Weights of a small mixture-of-experts language model, trained from scratch on English Wikipedia.
Size: 16 layers, width 320, vocabulary 2379, 56.2M parameters.
Training: a variant of Muon for the experts, 245M tokens.
Below are experts of layer 6 (counted from 0) of a mixture-of-experts language model. Rows are named gate (a neuron's input weights, with its number), up (a neuron's input weights, with its number) and show model dimensions 256-319. Each number is 128 + 32 x the weight over its row's rms, rounded and kept within 0 to 255. Numbers have three digits each.
Before each expert's rows: "gets" lists some tokens that make up at least twice as much of what it gets as of all text. This comes from a sample of Wikipedia text that the model never trained on. Tokens count by the router's weight.

# expert 15
gets: "ar", "or", "er", "ad", " l", "im"
gate0:173123100153119140124144132127173124153133139163105136196144139156096180097100109218072150110116105093142134143112142165136135188149139076109114137149078100149081074057111144155101129132148074
up0:157145124152050114136135108109200122132140169140110095131107096080142148124116096208074189080113165093101149135121160137087148089117155065070113143155140099173091125093088089140100133110106178

# expert 14
gets: " |", " the", "|", " of", ";", " for"
gate0:081118193152059144081105128155130086093161052115056095088175110152064132163081047123114140129130097147112173075144112146126151091119083156161112100121144094098138105120091073181178145087115154
up0:149125135182075139160114137162135141105159054087118125112116120143070134139118086189123141082087194140116128076145078149081165175174125130193127130153156100124049141110120119149129152107144144

# expert 20
gets: "p", " c", "at", "c", " m", "b"
gate0:167122182150109135131140171135100120153177102100138082115102140144115108139178154144101145111072098157106124149166100108158107183110134096117111100131163154114084089051166137145098161123104128
up0:155152183154124112123162135156125132167166120174146128112091070161083110091126109170189194150164134090081199170153107092124106124078083122152155100120132088190093151120131066129145103123138089

# expert 19
gets: " the", "I", " I", "ly", " more", " such"
gate0:151195124087102197129174181101187094151074103077146160167134108079137165167101176111108202176112104111087122110065153130158143138106129089170148071154059137146144123107147112112063157118140167
up0:154112166139131100139160083135107103123162102118124060100108183155113094120147031147134144142122147157189131137076104080056120134140135135135114118089193129109120128191102101090128166111098101

# expert 18
gets: " ", " s", " S", " h", " c", "v"
gate0:043100078150136128156174110077097106141135065213181103113049130128129163083121097151112153194090123127120113162127048141110161103122143114126141135146109118126139128089153132147117145108137110
up0:060124145143137085138180104113150132080198077161115148127134124149089157108092142112190129142118129161089122133169080080078154112168104154156122161177075060135195087162125143133134142144109117

# expert 5
gets: "-", " |", "|", "==", "===", ":"
gate0:119141059129090118202143146108171150233088123065118140131104146098173112166114063136129146138141127073079075123143145091123114128130128081117154171177040162093110117154164110150130149160084144
up0:129135111132176085092127145141102156061088100088119163134085094126102162161167123139151135119140128124128119077112121101118123124105057105141135128156095133162109149095131111106149176139073124

# expert 0
gets: ",", "ing", "s,", "ed", "e,", " that"
gate0:159102184150133116112070116104142184161120151121117163179126137167131181119150141071190173091156151128097136119120152145141150108096152119171146142144093105119102167119143089158093152144105148
up0:102135164132070094135127121138146142103177063160104117100102112098100158059125092165117083134119099100130169187109180130139106081103126152105058096101134164068135144099082143145163058150116114

# expert 23
gets: "ic", "er", "n", "ian", "ol", "in"
gate0:176174172134130141091156144118170146092073152168120074177071193093145151127188069189132106107091166162147138129141116151147125150128171137058094105059157135084066129169176133120121140121169137
up0:172135171123120177126125139146118156114064161156131118141057207058124181137231122231163151118119143179105159126160082156131139124105100094071112147095117099100153194163154093097130171152175148

# expert 4
gets: " was", " is", " |", " are", " were", " a"
gate0:099112209141179081107160139096107116088117145086093158113123168100133151134131134131156217132140095107149112126094106099100112168126142148061175120101103102154140135121152205152086196115095089
up0:099141130129136097117118097131124121126079118090121112128147101159054108130165133152145117140112134206148187131186137115137148138104149143082119182121119101114137135076140111115118117185180124

# expert 21
gets: ".", ":", "s.", " |", "\"", ")"
gate0:114117130113122110116114128045122137162091108127078110118126090172162127146176128102087113111124169165153139068156106135108127116094148066174096138131070184110177156141163122111166151094156181
up0:141138124113098103118131108082152070112123102147115073132131086112082164198126086175115108097159116149109162156141143063133136131097153091130136140101108142144165147219153121068158175087179147

# expert 9
gets: " the", " a", "9", "8", "0", "2"
gate0:172036163137102119172120111105121104084113141115103157101166146099102149145126104072075114157106080097151123123100119175133125174135154170125113108153101135141026169138075134120172122117118153
up0:111083138197150073098129111140070178116104120137110169158170160116092126099154114117116112186157141147158148171117146140202113109094145091108105097152103150122164124070147066152064086153138142

# expert 11
gets: " and", " of", " to", " in", " for", " or"
gate0:168136090111115167107087156152098122159164109197147128081110133103150130182087158181144114114172066129111150104093111181130120169158150141101169113105124175100096112152066108160121143116100157
up0:179126081092076109161114147115115162133105115188122132076127111135220117159113144077175150100110136174107114127086132067132136109127123123130134147125143086138128084182152084123179154125156104